config.toml
n_layer = 8
d_model = 128
n_experts = 96
experts_per_token = 2
moe_layers = [0, 1, 2, 3, 4, 5, 6, 7]
router_score = "sigmoid"
balance_bias = false
lr_router = 0.000609
norm = "layernorm"
optimizer = "soap_variant"
lr = 0.00506
batch_tokens = [32768, 65536, 131072]
seq_len = 512
train_tokens = 259500000
steps = 3387
Below are experts of layer 5 (counted from 0) of a mixture-of-experts language model. Rows are named router (the router's row for the expert), up (a neuron's input weights, with its number) and show model dimensions 0-127. Each number is 128 + 32 x the weight over its row's rms, rounded and kept within 0 to 255. Numbers have three digits each.
Before each expert's rows: "mostly gets" lists some tokens that are sent to it at least half of the time. This comes from a sample of Wikipedia text that the model never trained on.

# expert 34
mostly gets: "l", "hel", "ol", " bel", "arl", "il"
router:090157114142147111075156118119074182075153164120120154100118121144104094143114099118159152067136130129122123162127166181156154115123104147091176128133127088149144044099165096091123113150148171142191133100094140126111127109175123109131112109143112136098128178130106083118121121127212129074054163143140087095170069087153190135158144152164047181060188118159110107117140132145071119117129
up0:088118158136113124108178118127103145065124133128140121119154114155077156098139143147097093112090024166124163131063124169193091136121135154116158154102112173115129115178163118096171110132134109122110157123145167142088124085145171122148129076126124185102074156186089155103161120098189106182164152161072104181204108126158057124122146152147060146128139125083130191130134109109104105139123
up1:151117133099107097115205115102142092110125104143121144110079124117105094097133184077088116081129184113119168179128088111170103059113095074142145080130147106106119089196161104130100155154092164142081138133098110135173143104132103134143137090127095086124212186126152101112122144163100126083116111106128144142152062196072148098101144149145112183104140136090085177111129110172049094125120
up2:073158119160102098026163144102138136144104125150109157160089146134112158153151143119113083110125087054128156140060088153161105128039138154143145075102129140137061111140149099139181173144052147151149095129146113143122164149146136151116123144124125095159131082098113116100183149189178092080120121093101100118121166102147146111184184144089135094120130099092113127111128132081145157213118
up3:126130073142143155096123108133103139074180092085124110100155133150106131165110136135110126091152137170133149078138113100159126176197126159124149080168120089145120162028159050072151190111135112177127143106117107113133150112125119100167070152115101122072105207170134102089148113083159181162181112142161094129181147125155114132161118109160103096066141071109104152140136139090077110135103
up4:032100123157135152114107106122155167128123093114175148144096118163115123114118098153128094126188127155121102133100115142136164059091183115190126146085131127124098103097189097120108167089118166112113145041106119134079052162144102148146097110135117173126074156161132078130146122098185122162082148150168201123126114121132105160131096180169090106161181134169161093173131095158139167160094

# expert 54
mostly gets: "ical", "ional", "ersonal", "ilitary", "ational", "ural"
router:104133073133164116145103179102150160162144138141160157141114084159108126137094121097121119093147064154160142175106155140113137170131140092100137128174058133120189079152132028152150107154127127172147159173088147178104146130141138122111096072081129088044134113161069145132079119127149119135036140110154101119158091138118121146140069116139139156068123138144177122116062131140085143183154
up0:113078125144084107136156141160177129113107141131161112181117085083113160091179132111156156120189196107183099109081115127118151107075165100106158121107101107151167068000117120112142145125114122092054118142094177133179162092147120123162090090115171087086162110111107141108116089103108092122111126108100128093126141124173129124201090093102151118115186133170127190138147133111131149118113
up1:154155123134122057104095132105122162193122112133159146160155166149108151074120190118091091058107062128107125176118166161145129163129113111080107127177098180169127096141059144096100085109133132173143114088117117119160142092143134128083086174110072109179098189128106135117060122115125102128114144107148118090123114156074086129201175131109104087114130123162143075140095068185136166136139
up2:122161143128126041106081119121132140123128103174114110103162107160117121171133182121109094156160082147121090129109094058141103170122119131156119115171136103135183133153133063136182143171112110124202186097093133111165112081138098058127101078111129146147149139121089102121073172135076167110070096151162051103111144164083136176179130122119107098106118169077137068125190121136147123105126
up3:092101141104165128144140122153156144089073113142131088148165096173078093116085092128118148118116168119154096159107115076134190128187139090126142078138085149100230116131155066090106054086141143150129128184174130103096143099139103144167107076062111151113127189133094126083088162173132142119142129108085110129161127097159110110146172123085107130105111106153128208127126134104086111195149
up4:127174176164132112077150155082158135123153129147091101132113103119121155096137161116150043080142096123150118131072105107119144143080170099080152058129160161136102143159086077147143130093130128131134165177175143135146107112119117147186135136103083094122106124153074114168152107118157115184084091110125197114120151126081195202135137132067138105084132127128106135140220139115045110105120

# expert 24
mostly gets: ");", ";", ".,"
router:118131097129142146128134206124086122158153167151136097086090095156153149110090103104141101057093137137122160145108179106115088120129051083142171095096092128134121130161251082125127123123149123128128010114108143117074112113150112135103095099140205158096149103152074128094147136140154177144080124118174086110151073142121124172145129102151130123143154150175156139109091139145134159128155
up0:143148144159159096152134116128089159162136158139120123025160019181167116138079109101121137133157045182066159229088081166113096160127116130116110143106119140121071104104103077122087113145096110102158148111119100151142128136127140095113094091099085133125130177103151129106107065193171155129150134159130113109106128137147113168143109095149094123121124120141146130159165095096173114146175
up1:169131123057171127174165075138131177150126175154080140140108158178112123146114130093128109127115128151089122179182129154118135125101053135134122138088097154170107100129088109096116086108060167140157151101133132116110189136133146152088079112129156051124127151126116095123155049173145116099111081138134142077193110116084142082113131091139064096182069139161127145075146155109195142135123
up2:129118146135143146146146122142160148140167112178125103097103063123126115118086096100109110097092126157123198103084127018092120096157117147145084127109153119166105121131188133111177124082135120097116112107127126106135195139152104099028156162191120112143188112122138136130111115122156140124107162119112076100141143163095080177161137114175149167121149142160074147060061169100088162145073
up3:148154134084141086119142080160132072093140143167052072159169182114090120144120135138125108142138110180067109151102154095123123128125133130155151122143133091096146107099157133187095147098115127138130134147098170144045150107116124198145130100091163127130156166105129104171106073152053196134070144123081120074098095086209117187137140121164145126054109162121113158118156145107143154121093
up4:139086073094077119056160132129093099168190172087153161074124144134081140122108126106167106121127133140195136150147164207125161149135072098088103169146050135154136098152121131086127128070132122117086097083149121071141123157114139120148099157094144098104158099151127086115138147155161114212133160095174119166134119144138134152059110125210086111134129103091165129136080157129133155122165

# expert 21
mostly gets: " un", " Mar", " him", " Un", " def", " them"
router:140125167119119120097222154120125129098147147156147141135149088144111151142130147116154158130075160156138135172076141121129123129106091088159131079188083127151169087130136127101140157056227124179107086148080153146096105081147084158114085115111131138134139138125100127096106090157140076157088134146117174118157069070180124141144076118166074127091116207158183101063140142125130131117168
up0:161073190121136162164147135160141126126154105128146195188194140166141131180119132084160142115143100130125096144078096090092138102058106120076126076122076161167147164129108159118084142092140129145126158117094185155143145111097094158157078093074108159163096165157187121145142086069201122150099148145058161097153108075163092137129150093143117110109106153148123102128144120058114120116101
up1:169141122144129141083109089110158098106126100082148147148154165145053128135091162100146148110137141164194162127085122086139101168138080125117124137142034089088086128091135124117188052107137152117139168173028129116117073152093131157147094155139074121083101172154111163116062129138171148179165076120132156154170113096167151137145148115149099147101163123154169124130115092125154080149117
up2:053174133131180157128205127140101135090118118183120130114124115134154121096119158099119062086059162131113157075108159157142107156116106141120108094182041181158151066144139110132159160101127110195083143139087100141088114143099054141121136122127141148156123179086184102157134132154155155140121146131131145153201106064155123083169144163111074107099156147121121118108152122144145072117156
up3:146110139052123108099165138129089096116113167154127072105192113131098145173164169075177144134143157143131108157131144140123119119076129125106157059132085180187117089123134084069167111100141108163116150134037092125120136153080082175091120192190088116167163132172098110115090144108122067136101116165068162122139116135119076142138118175153131126135098135170135138094109120179153142118186
up4:078123141133097122174172161154117084130119175124129095076168128157119107184132094094120063119029084088113153088072141139124102149108084125133114139104084140150118088160187137122172138088131125098040176141140136137150163089111102178104131190152160126113127128109168142091117134104134137134094153107061185129115126099135070161147113159176147106137124215096154123117158124144152138100186

# expert 4
mostly gets: "_{", "\\", "_", "{", "^", " \\"
router:091124043142142155072151139097125149164153115151100054112144126113124163083111063102143099133072121114128189210108189147030149148136097106128176109132087134118159102134120122103108147178158116148159058165113148114101075098194118151129104103146196167117122068167096056130162117128137144137125101116151138119130101162165160131112115122148125115170114158141137082134113185161134134134138
up0:104128180032139122134057168105086099027184135103098158091101090095077137128096144098143119105129077164159151196109203120125122089121124122058116117179081144120115114113140132132128142142140096175115161115101118167137126137145081160104145103114088109153148090119128174116127119138151145125097151102155127184105125155148168145136176057092176135074101128120085121172148117140129085078110
up1:105107178124132068127179131116086139062106112087177171076129121142094158163190114148100131123099129132098154117089150178196142143049119157158098163166144130164156102125172175112158142180196175118121125115110088135136193177103148199095093097102135103139083143075129125165125126144102135085131137119099108167168117093096101148111155084123095125159152049123105127103119175125132159140167
up2:120093083144106131121110157151134110109180162098102081074199136076125105128091153120133094124118145103097098156040198132150064156127097065076093111065121118187127111140070134162134203099109101143122132147096115158159114165118072161130119079120142190140147122126135112108103088090145128097139092137138074134090145160184143137149137084099127129116143123134112099146123155197070123185095
up3:150107147167145129149144149179088143094124096115065110116134134152099135172149094140159150124114081159138160128138142146101056132113133146122114161111157158128110131143042078123169108128128189134170155123135132166132119143149143127176123104171072171047116229196138130077110090113179111155127114130131102154150057098154136106142113158166145147087103139222108083164145157129108152185143
up4:134140118127152111051052111109072136124160095146144098119162173117147127148093125105162092084089169164106136116109129103142130144144172111186130113165112144161129110128098136109092142179114057183095128096185106140184109069104109156079119189085119149076070123199110101085120140123169203103079132085128107153119166066139112156130152100121161154080109195145135152113139139107139157139117

# expert 60
mostly gets: " career", "ology", "itions", "istory", " information", "ography"
router:147089150143161100149168112145127207137154083102104184114119152111104102147097124051110075085154110160084138145104116075095124136101118120171137104156091157215159147195112142128113085154156137120124128215108137138107143108119069134094098159092133134090120168155085165054110120141127111134118144167165121099158092095066102123165150126155076138128178107147143110115120190156084193120135
up0:073080099168160109188162121147148140111135094110055175117116127104098090119146132017127115128175094138112120177099146126190129099122100166155155144145111160100143123147077141090053110115094126166143172160089090084123152159127118149082077166149081067134109168111149114102097138094174093099139174188156137126137106134086141134111153140125180187162136118119124146104143163113139198119147
up1:120116156141111139159168153117105101087099130142139144111133132135145122071179067180156131109157211154124114146077139118091094110117149163165139109111165146176112018227148147100140103089144163087116142140140126150135117140077141130108113152123122080123081137099160028185089149186148121107091152062140133122136099109163134149144179107142123134160137130091079142132114114138171127141190
up2:132108096145085153107123185115145109179105127121132097124121154107141140128133144151075109103167148095100143096179144189080139097133125142150161165124118097143106133112129073077151104115105144072082118197155148072086140086171117098191124121091118205095154119125097129104128104226161130097130124158116159055094154115089113153082201080079132139194145101111129136087144141144085169117100
up3:168101159121173075189079139125119187135112107178145174089140158146145157108117145086108128069145180150147131104129114109056064126095143142125104114208125135185118137106127108112137144111145108156072124088164141073158121112139105057149113128178079140113129136191094102094163088116127052121108118178173089119110092175083061115113101100139129146083142081142126150141140130175129174131134
up4:121108175097127103090055087091092183101150107121110107124181106113073073154178154092128157098118120149091122121122141127099089119083101110138133174089102116175100173095101189138089095127140149180131148094151120206073181102153069118142121135142130137156120153093126058137078110080130166142160099157088133131160117119129139203086190132098159088151109107151110083115115119174109150133076

# expert 93
mostly gets: " pr", " ch", " sh", " Cl", " Ch", " cl"
router:090191078116116119136137124154146128109153064105154177128108092110106075100122073123162145124092142129097136132095168145103164181088135067114100124107127103139119024146177124111207106138180160163156086140140139179108091103142107159125134110102180105106164107170138119140121081126136093123128180117143059091164076127126146129166119100143108139130049155153179143047107134119132174154142
up0:134091149121094190137106157155118136156141122120207087146135153113098127140165141145131122161049066100061125138153149115074187143132072051128128129155173112134114137171168116126149112161127122151071133123154097130130168111144102123089122078151147114087140150118120164094087137166153075095162131138157116102156143124138107157199131207130113182040118090131155108072066119087166121134128
up1:115106157179094096112134135182124104132146099102132094092122111128157044138061127116175104077111147092106164148139191164122130089094135118104096074154118172146120097108121140108163121086142075147096110129189161134086109068168130082108137100127172115137197072150117141159163207076121131119153126134129105111119094094155097140174129122052158132071112153139119117083140083084136146154195
up2:157134163169134153165169158113112134085138059091112146107106166094149106070156130064093166164126156102067171047122139162071193137183187115122170083138159121105155128117141110103116171124125084127145140131166162173128075120112179173099185134102101131155142171110150129094129103102152114097131156119129099107180156133100161134175090118129108165134123197144057119111089137118086141151175
up3:116175117120104066148158148159134143154135119133095116105074144116133122120134134115132113041143141121049141116095107159136086142109143102158109147170140120155133089196165039129173072172113114156153112161143155191112093113114150131179118089101098112119095110095117115129106113191076136122133130182178151118134204151178058118142183128097178115115108158145177152130142093119142070143067
up4:145136151100143110129128079131189120107109128136134193127102130069113098149124097141116089055147158113096133157130147092130098122103105122174142061121133189141123103149152141082239122165129122176134194111224165163138119139118107120184159150133141152065103133122088063168103125141124085116133131070124078106116080109107150091115127099116065121072093112157108111150129157171118152146166

# expert 47
mostly gets: ")", "\"", "]", "\",", ").", " ==="
router:098075146179109099146154216155087145194116137127116115137109099187094160159134106107168141084088152206135150136103173085112137139131119116179185096136121080117131123168126072085145165155142223117145128129072111139086117132127129149100117110142149111122177140086109093099078097141130099142141194121162096116181115128151137135159135113138118175149116098097105079086136137122133231156135
up0:133119097137141153074095157126122090139137126096089113229079157154149112200125116098124166122157121142092147145123158173150210161136126126135156141130117159162168182138122079114137172105200118138201131077108096074096144147092066101106132153086099128123126178164136082130069094111132188156130129158069101107166127084119136149123111053137064097135141095096131137125125119167108121106140
up1:130130135160162111109209156127125106154066128076089104104148090158163107164136120097099143121154108143113144146098124111146108100079131117142145143082116090140130111140156122163154104115161103101115084209177104099126116092139130111160115092085114118105085166145106183116164071129137072156115112163141119106255174071119129124183159126186144120105110098227153103100127137104119150171110
up2:178042129131101163136103174177066151109092160102100146193089124112132109171148135080115091123100086150145145154112129139117088109136138130135093105127050158134179136126138070094145163127115129170163173139087045162119113123147146127058097143145170105130121121108105110085115081152102076181170097162140147132120140112192080151148164094160091105112120076140046113125128149121087124160111
up3:121120143108136110154129129130143128107136098159055155157082088112183164170135126087107133117141116122054132108129218186160092129165168133089135106136108092119081118127137137174108122093132137177128147129081097122042100120142104134163105064158177204163159113132120157157098189075127091163107135171118108126178090149169118118183087075155172159174130114146162096139140116177106096133115
up4:102136190116081062118085134088130090149171101089119111125125090068106098156178124086147176106138066121138204154106097120095113080133177092125127112127170080054129151139136102140173097121166156120140121150102113118044135083125175104134158094142114118112157142139136169135083179155140146123115194120158111122166133138184130143145097112123153139120108070066132168115160076096112179179093

# expert 79
mostly gets: "\n", "\".", ".\"", ").", "."
router:157106053130128111151119160145114163104153160051143095134099050121131062119089160126164087040129089137138144117125136090118102115120110129165159125105054148175114136177168143110125160138109212132188121111118152143145114083160111173115063118139105168128184129206135128095121078131152090118135107113171092095188129093111143153184096106144116106135165116099156093092142112123123168150139
up0:066191107108099079181100116161117104133148112149151152085132133099159154111118185056184059167130095089111157181091109079136128127101106136136171091149117128086129128123103127109122111122107128145090141106147078160166136106098111150136096165129094155162083130133153142068125144141206100152098131161109139154133173132104100149164177189109156121134121120170143085132100136074142197200205
up1:125106085177185108121101120136155178104150169159136142119136136136103125114131096115109117200142157129091076114106159114148155055135065115133138103122149115191112150086037165182107131111073133122103105172155109176149138115133072107136117119150087164100125161174102076151127117120135087134149136111143081150169188157088112121112119156105223046120101160121134083084102149097089151094141
up2:116186134165134135139160107116154077102081084144166132173106157171132114166117140178103118143113166073070110128093184109111148086154130131115063169136123115113130151100105094160111153049188107106107115191104121121118084142153160081106132093114155081131124113103115163132058114106159138154015126148116184093130132099176145095092153128158098121089110179079121160155071155114127135137153
up3:144116056039133093133145152065143147138154136147124086150153126177146125129084150101119120097133155153128101144165166120122107120102190140180074116126099105174105124094130109080139166161082153105146126106139126123120198124112115170168126139111168157191202111088157024147135090152103117070165112126148118138087082166169144095166148157146095081168120077123118066139124138132163156139124
up4:142115083164160136109139162145170132119118102149090128112147117122118193134172176115131096117177123161105113093102152073170106135127100126130155152124176176103107138112156142145124170122178134109119095155108101101103118157036109091059136139107172153114192161140142140102150109135202248106087070168100122079107118150123117165111113107145127166085154160099142141107121142094045094171143

# expert 85
mostly gets: "\",", " but", ",", "),", " and", " that"
router:132165160133152132119122189116099133133137137031159145113088112177142094169080073132133114039103136146106136128123150132109073120111137107124126061112107138217130112143161126140139123075151210131144095159105151143070125136123116130106131087121145106137173146152098159032079138158141133137068117125130066082198125191141108199147119141128102112088122142120119122125121137163149152108164
up0:133144077176120160107088108146119118116138103126197108094122065137118092116110129151169139112156111087104133145138137159196106033154158143121079160087099090109134125172141153111113163092139175156136127160122108169098093119153102181110086139076103196156069122162145180158079121169207181110116135090096103092125142141158128098119083141153135113131133088145151140040160088151080133126112
up1:162102132154118149184127171133113145128120086125113100136097048152089134169118077098104171120076162152123176119097116149102137075148158081116136141126156139097104133141105086118126106127146141073062162094124117131117177143162116115140141120155142112163088142131079206055135127137154077107137122156187115060136129086077152151092128168149137161034172109037138061131114151128143128140131
up2:192154112141145143054117186160193184128152110081138130134121096164104143106086094138172139154155172124115145126116157156095126105125120128130086145155137089095082103133120139131074124093130152112118141129105101189138165093148165101093119117181167128150144118155131128124132154158117107050155127175132147127076085132104107067105066142167087104129160101147050135038179206088123150147095
up3:104161131111068129093138081120175113153123122074105121155126153133103110147179107134045073091088068154099135153066134160102076073129120152178194099083098140093172078101122141178171104090070147181145155128135118158111158121064113178123129120125141078160142123182126108129143135212139103087107122128090128113137170149121135118146095122116080131118133085113174167125122189079142139101117
up4:145141120169162125136115154141073149115119117107142146110134104137122119129100075114143149009081132091144132102089095152137099057117090085173111170085134110122165133143120128090103176125124093163141159197155144112092131122117125174110158117099141143163161148119149142079137167148128149098124126100096035138088110122126085126151097100143059094171040119100095123127116208150123093107196

# expert 55
mostly gets: " has", " had", "\n ", " have"
router:059136090166160128131143150066081167173175122141107112122104079132107130066092120092149107112068128162096180182097171083076115136100080119142177093134083128133147104139195091104139154158152140147158068140088182132087080098187098165129084111134180140103152132178084118091127094152154148123081122111179092091138101147117173139163104096156116136133116161131148116071103159166127157124146
up0:133121076228114117118119167110080153141161170154182193146103109142082128068076100158130116088174114112113093173108064109162101079076121109131152116148180187172147143170088124080158130120085110130194155141144101103102132107102104129122148143116101146134137147094111112126051172094198137126142148157152042128138094149172120136156125083166111163168103122119121150122107136157151130148112
up1:127152143187151142149163178135140088061187119152136112172167091109168157082097121086163120140140091188119107141156101116111106141100161143110113038190074120183085102117126137108142094100156123104157107071196170113134097132094114169174073105109135108056075132170085118118203103119125133106133120112179156111137123166146117092152120116083076101114145168129142105108151168117153169132140
up2:178080126085172104150091099138141186139177106140155035136136197074108071133112166073120146179175113159103120145063110094120119108161112152177133125080107118137128092158122132115139176184130173138035121127139138150120069114117114120141117074100086137108134136097127169141129192133142113153059158100138073143140149175160133087135153124113128151149134123141101122107080134077111176165110
up3:102114167174113162122103138091125139145153178144109112144107129051025148146116118090124215107113143147114158117126160129096139098135097140131143071125132163097109128163106111136092192112159155119103157143076121062102046049110115110182132129134141112126072084125147092119161156140061112109154181154105075132154110150181165143130142091123129153186089101098130100074175130139126132106135
up4:159158151159114102166178081108126152164211072139145186107161101106093125144109123101083114115136127140133126146092135122141122119080115158167167060123128136140120126096151157128068118137071105133087078118094170113070107135117105114078128102109084103152175135182120144111149110135174068109180098177000142141107113115153165125193138088129103141123163154172150117115119132104134142085117

# expert 41
mostly gets: "aking", "inning", "ing", "ating", "iving", "ling"
router:158090174197177135196151147090121153143145160128064169130091144117113064165041140067117093092084087142109177134120136103102094175108128147143150123127085122115112142154134142110132149132097126146165108142143150149128088170120118141124110113049115065042137107170088084118129110149127185132098141104118092106138153139108148129160124129178100067157117142068138164139116136157108220129116
up0:090103096174072137148108102133066143094123121121091125075096154058116069110142092126107138201141142112123108169107132154107132160164104112182151158141158164143103154093162122120095156107109190123081181133098172091147116140146069142136131170129118156129142099099077116095146099143142139126170155202070071105114165105135222089137097127091071132122152117103146116167076132172162176142142
up1:187109101162182081129127176121094134101109140140156137166178118141158109130138158100110154094098078191139107106137135163204168100130147149175144139123062130159150120138108163106058098111127079139096118130104105165138150166092128150132084125130080186113115144106085085174135126130096086150144157169154109091052141135134102089191090138163172127069188172155163122151133160164062125151149
up2:166076104135189082133136116098113130095080139147150184102118169094149052161137158073133120107120081097144126091195116088123154112090143135096167165146130091120116086147158162124165109096136113142070095047168163106165101134130088109095108132109129143114132147148098113120078122160153177131141123132147116132118154145132116103195114094198140130043218110113131109136107080141161179180156
up3:107139127186120164119169143152152133064146121145128130199179107122118093129107144117185106127082112140141148211150121096124173093112158194188122079120138187131140106164041137165133103105124163114144135079119119158097150170131078146138146163129122054163091133113062134127133098132092118088157095140150082151125147099086120084140135160141087045114122179115141118086080149175149111105103
up4:086158099120079184135142182126128175124126145096071158117129135139197071119039107043141111102160095156136148092120114159094117130110132136104130129042167100060168146135140137092140138120125139105120176140145168134116094143099149148091061087156092115061170148118138119133145128119166189161113102128149089147148096107086178180153112107162103170137107138084068135122153103125137118080089

# expert 94
mostly gets: " and", " or", "ch", " &", " Or", " than"
router:125152073190190121149141184121121122121148159100172138102088043148121186116089143130115100137167124128086105123103202166106144137091132115101175101101124106159145133168170124144155128104134164175134085132115128179086045144111098135126076118163236103086111152121115091107128116115134140106065141159125080107163089139091118132189155117139126161150148132157147086072081087147106145138114
up0:130073112112112119112138092123097122144147153117122137063093105121155097125098131144142131151123169098144065128117121098185108068068158086073179177136126112164196113115190103148141145082134143158138132130126138205134085156112139215131114125170170151140107100166120166123139135139139186088115182177106082081118172096118163074150084108090121135179155057092099129134089094174106115128118
up1:105090109141125113102130157148135141112155135110062124120097144103109131105101099125104130151157101090063169122157126126202162058138099174212147101165147143087103141077087096176110110151129163138180153128066144119169127137136176146122138054114093136084164131144082185130127125107174138099103146141070169115155088080136041091076184136132097148149142119104124116170104188142096122115151
up2:120121092176121123123087143130155105104085139149119091100103072164101139146106155145147117095190180145143131148108134103151168110112134087125216103069123144146120083184085146111097177097143102175109124128124129136110133162076081110161086175151120162142088131120110118036138140124177037110133116118157123136163167088145098118163126118130083106038139171193152078103114121158075114133145
up3:158125129148166144143111124100080175062139161149102123091118103090111141085199113144119114103184137146109073126132174151128122134098107132110099180170116199135125139201139172114145133094144147088108136106111058173170088161144109122145173083117168116081150128139141107071147144126163139148075185140114123113107053072152131126147122105079110107162166146172079095123118147096084220110145
up4:158129113141165147172137187144094068114142154147099187093097090124090118121187112111154146128161114143125105120127128109157079095119149117075138131124147150173126109140141152138112093098101117137124139151124129171079062137057104213134103118112129129137090143062167116105142211125137108110054104162158123051132102124071142218201141085111150130095151099130121176095115112119161144086121

# expert 17
mostly gets: "os", "ots", "aus", "ars", "oss", "as"
router:152118198161127103125133135089129178061148133143092152100117126102118116150057178111113148130103106167100152140085120119122127095153101115111147127139122086231152099113186115124124112153157151183124128146114159153077089115141086178089133132147129153063128163105063089096124154199127065136128112156118125106103089121143113126149141123209087163130171168117115090043144163149131194132113
up0:182134159106122110109166139113135149084161118108144117151116167124106181088125210117084135094143143164136124150117118074169152172137080105129160143105120123167156094104089118143117122145132143154098170138139113102079106121147142177097118130137133130106145232154104129058088164182085127096082092120202095154090107098123055153154102152102133091136154138051132157087201147120154191126104
up1:097129124129123169084100138111134119130124089113128131126057136087154096106132156177155152122158102126135125127132103122110160117122181124117179123136087140168123176204124099124180113107140150119120159193160115165106037102103168185114068178152172075119087133119088140092148131132157200067105143148077191153117155130121138160194132101121110180174149166190115132152076097104164161142149
up2:087054139153124090128116189123098165123099160093127109094044108199142130158074147139122135093107132147134141187146132111184116131145086193058086097149066153121091130109126104101104108151114145097172081089127101104109183158121069108123152096123122136152132128125134116146124078129157181135182139098064120158149117187135116157111106089114069108164113223122175108123128116120133137092121
up3:167116194132146151099124091091113140145172112127116160121086068184148142119172162113101129180160089144079152094144112138138189121081121116130086159143090087177126147153200154117115160158107091164123149087107145143083079132097109140128146148192147125127052129119138116104141115078122146152129127141182065067071157150135176142131116079109112129077149165050058093137141090114138143102148
up4:147143126137103110117087115104193163124115119124117082131135098091121152170139142104136149099144081107136122178081085102096111103127146145126118175104096128083150170140116066122121136136062133202096161098097118149133160118222065066181109148118104140122151067163085153042117142157105171142155146102101076117131126085108167058126162106099091124116171177099133193097139089116123123095128

# expert 23
mostly gets: "sk", "aj", "ov", "uk", "ik"
router:097132140139139124156113141109109151148143151138142125158110074095088143073115144136164114136057127167106126177088170105075075162112128120163119169179105134163148068114140100109150125139199216167130136126085197133102089150199070123081073121109143113129214179114097113118142096205146124125092147138116113112113087142150160127146114129142105149100127116087167090112052168130096136107117
up6:121057168143118143080113168077062097110134138119178116138092121135109123169137162142199163088151156146123192107107145164144096127115123057152062138200141101180164173134155113143143129101139171143128124144081156098111122129136118139118144052115074128172146116142125051116077141166067174141134111123147146129099152117147094127074157106124102119045119147126104144127086107064100167150119
up7:085120194133163038140152152182171124130155133101151128126107139194077115078145153099109125118126096132138171106097148029141147131111084177108149127180072104073074165100145130113169116107117088146141160197154139107099155139084129082138114175100140129120180108134152123137138133074120110117093126114138153156116119144173090210105082160046141093126164119113098130124115143116101161126104
up8:151135094134156080134101134142137096075153102157142119121173126146132162114104095094130166155161096171165093147092134106138124147113091152130130143088109067156141100151072148084079199134093147179122140170146167087108189096118117119039063125079088156123192187128126161071140100075103121165109163135137116187100092123098154151142143136151144074157122146108098148162127111062161159155078
up9:113124193110160090091112126140146109131118085177131109111177105163112133115159148133117071127116122189149149093077103146169076149033152160174195137128118143121114082130134073144059111136148193159081176156102174155106188151139102162180124137108128102144095095111114067142169110192127113151095114168134077121134103101145107105126161151114108096113153134118134138177089120122092163167197
up10:109194088111169109194100095101134140161073083083177108126093137176166136132124132148105178128123090110103220159148150124160107112095125127145094165135103150163119170146162070164115103120128135151143171096104159085154143191056086116065148112113122137122106133158126138184110160145132164121113190128073112062201127136103149173178103126102129145139126146133159082122105132105165135112191

# expert 76
mostly gets: " building", "ization", " Championship", "ism", "ation", "ility"
router:103128083162172145113155140122114196174168118140115109132131096123109136109087100059132082075084148142069170199098144085083098109088074110149159110128038135129156133135143117099129138172174129121152068175089171137077093123165087143094093101126212163100147153170079111088129113141138149104103137114164115109161088154112138125140149124163131110150102151151148093107096196173115156116160
up0:182112092199156129114166123157081107133144053114125058124133148076149134123061196074131117153072127175119104190144131152157120146140121134157138110134172112046140093145156108141110138169141144126150084112124199137121119129114119132160065165101099162125104110102104129129155155129154072155085162111103136107153078100121116138069148173168093169112131112199143115147187083111095136162168
up1:100068163112109127155109125110146127072215167125095161103146108124160067169139080104107165081125111134163108083122166144177115166102082158164164143089096146182134114107162138093119093112127165108144116176113176126118121178128177132116141084095116146090080147114122135082137107086146210127126142126148113107123116092200083148198133134130145116135098201120138159137115111134128227167115
up2:095102151155106083162125163184114137072147114198128144115133066126060156124155150092159196155081169140135143157110204165049132113163129117119103133068092132167158105132160140170129144170077128170145159161161135167183177157172151108116084127150122131053054154088105129157081172136145133133104113111110149099111107087094142128144115082124105129123126067118176110158110137148122135148134
up3:128122087089068136186111140096111166096193133129116104077160153128110104137166126132121172114108099083083141156142126143092087048109114117192121137160195100081109130181122112131156098115181112184139131119117142096149124081121103154132083147139144061128189173119103184146126164148091097117133102094125093065160137140127137158131185111127139084136089170154182158125142084146042156091131
up4:137161135110139131105171121144119115121206111095102203119158127149159151098079124143125073161171139118095114086108153092140111094122162161100184165127105102154124096157129122110105135144105163083143136148109146108126138079173127145160103061137104176160133129107147204195131171141163152132065169113068161101160058103112142163154122125159127073153178125139184174108138070197087104163115

# expert 19
mostly gets: " M", " L", " F", " R", " S", " B"
router:146089161125160111110165183102153149088143110093155122140107122159120129084129151122156131124073123181138140136049128130055114083110129135107119082166116108205127063150144086098146163075112160143132111165124145183110150070150105141159122100104118134113160127154109100140136070146179163107105107177140111093121122148145204222158153076195086150104103102078126125087135064114121159133135
up2:124117111122169149167077073196122116146132175149157077136109130106136094110120140123198098120148097119064068154152165116100087098152157132121107086109069139176083112158178105204113115185115196085158145070149130143104104148127139136139196122155076096136110122144130091139167133214140196104092186104108104124105115144142126102121102166104157142103119129107110140167100123147135143056125
up3:104125147128169149063106120160133154105134073136118147138121149184104142072137118126142093120150112110157149148150139123136073104092146152133189101094063161172145173138154099184142193070064111138105156157154117162100081143070077196115117117166081134174111097136136146081130105127177137092160094120169179101158180069164146179179145097119165141123105083138101146120100180081142130107128
up4:138147146137131150114166136109169117144099126147178181112118165127155104117104132117127120119138080170165111202138148152170103134097140103088114074131147146153149084172058134111187164140108095094120132080103195129102169105182140183169081191105137159129186166103137148122168110153121114129086125120165079088145087135127148104173128114096152059157176136081131171135191068150153134068080
up5:118121137151104062133176168096096151138128123111158123108160149155129117180161096202154188151141072149147151178090126078140138080125125085131172094128090193148149126165115176180092197108103111128131141117179201091160113149087108144075153131125150125143149105088145152123148109115156133144168114105164128095096151122059118148167189138091196123090134143113157059101116107147116194136160
up6:178120110126050083105141137090176099071167081151131146108141148104175136126129086138116052103138120152102164101072111184113094132135079169178152047113159117170094137166094079128149127091168129158100099108146145171146187102111083152140125141127091085127133112133149176108124159111128124091168083103067115054129121149100167141127154137158025133137139113111157148131171127122137118148100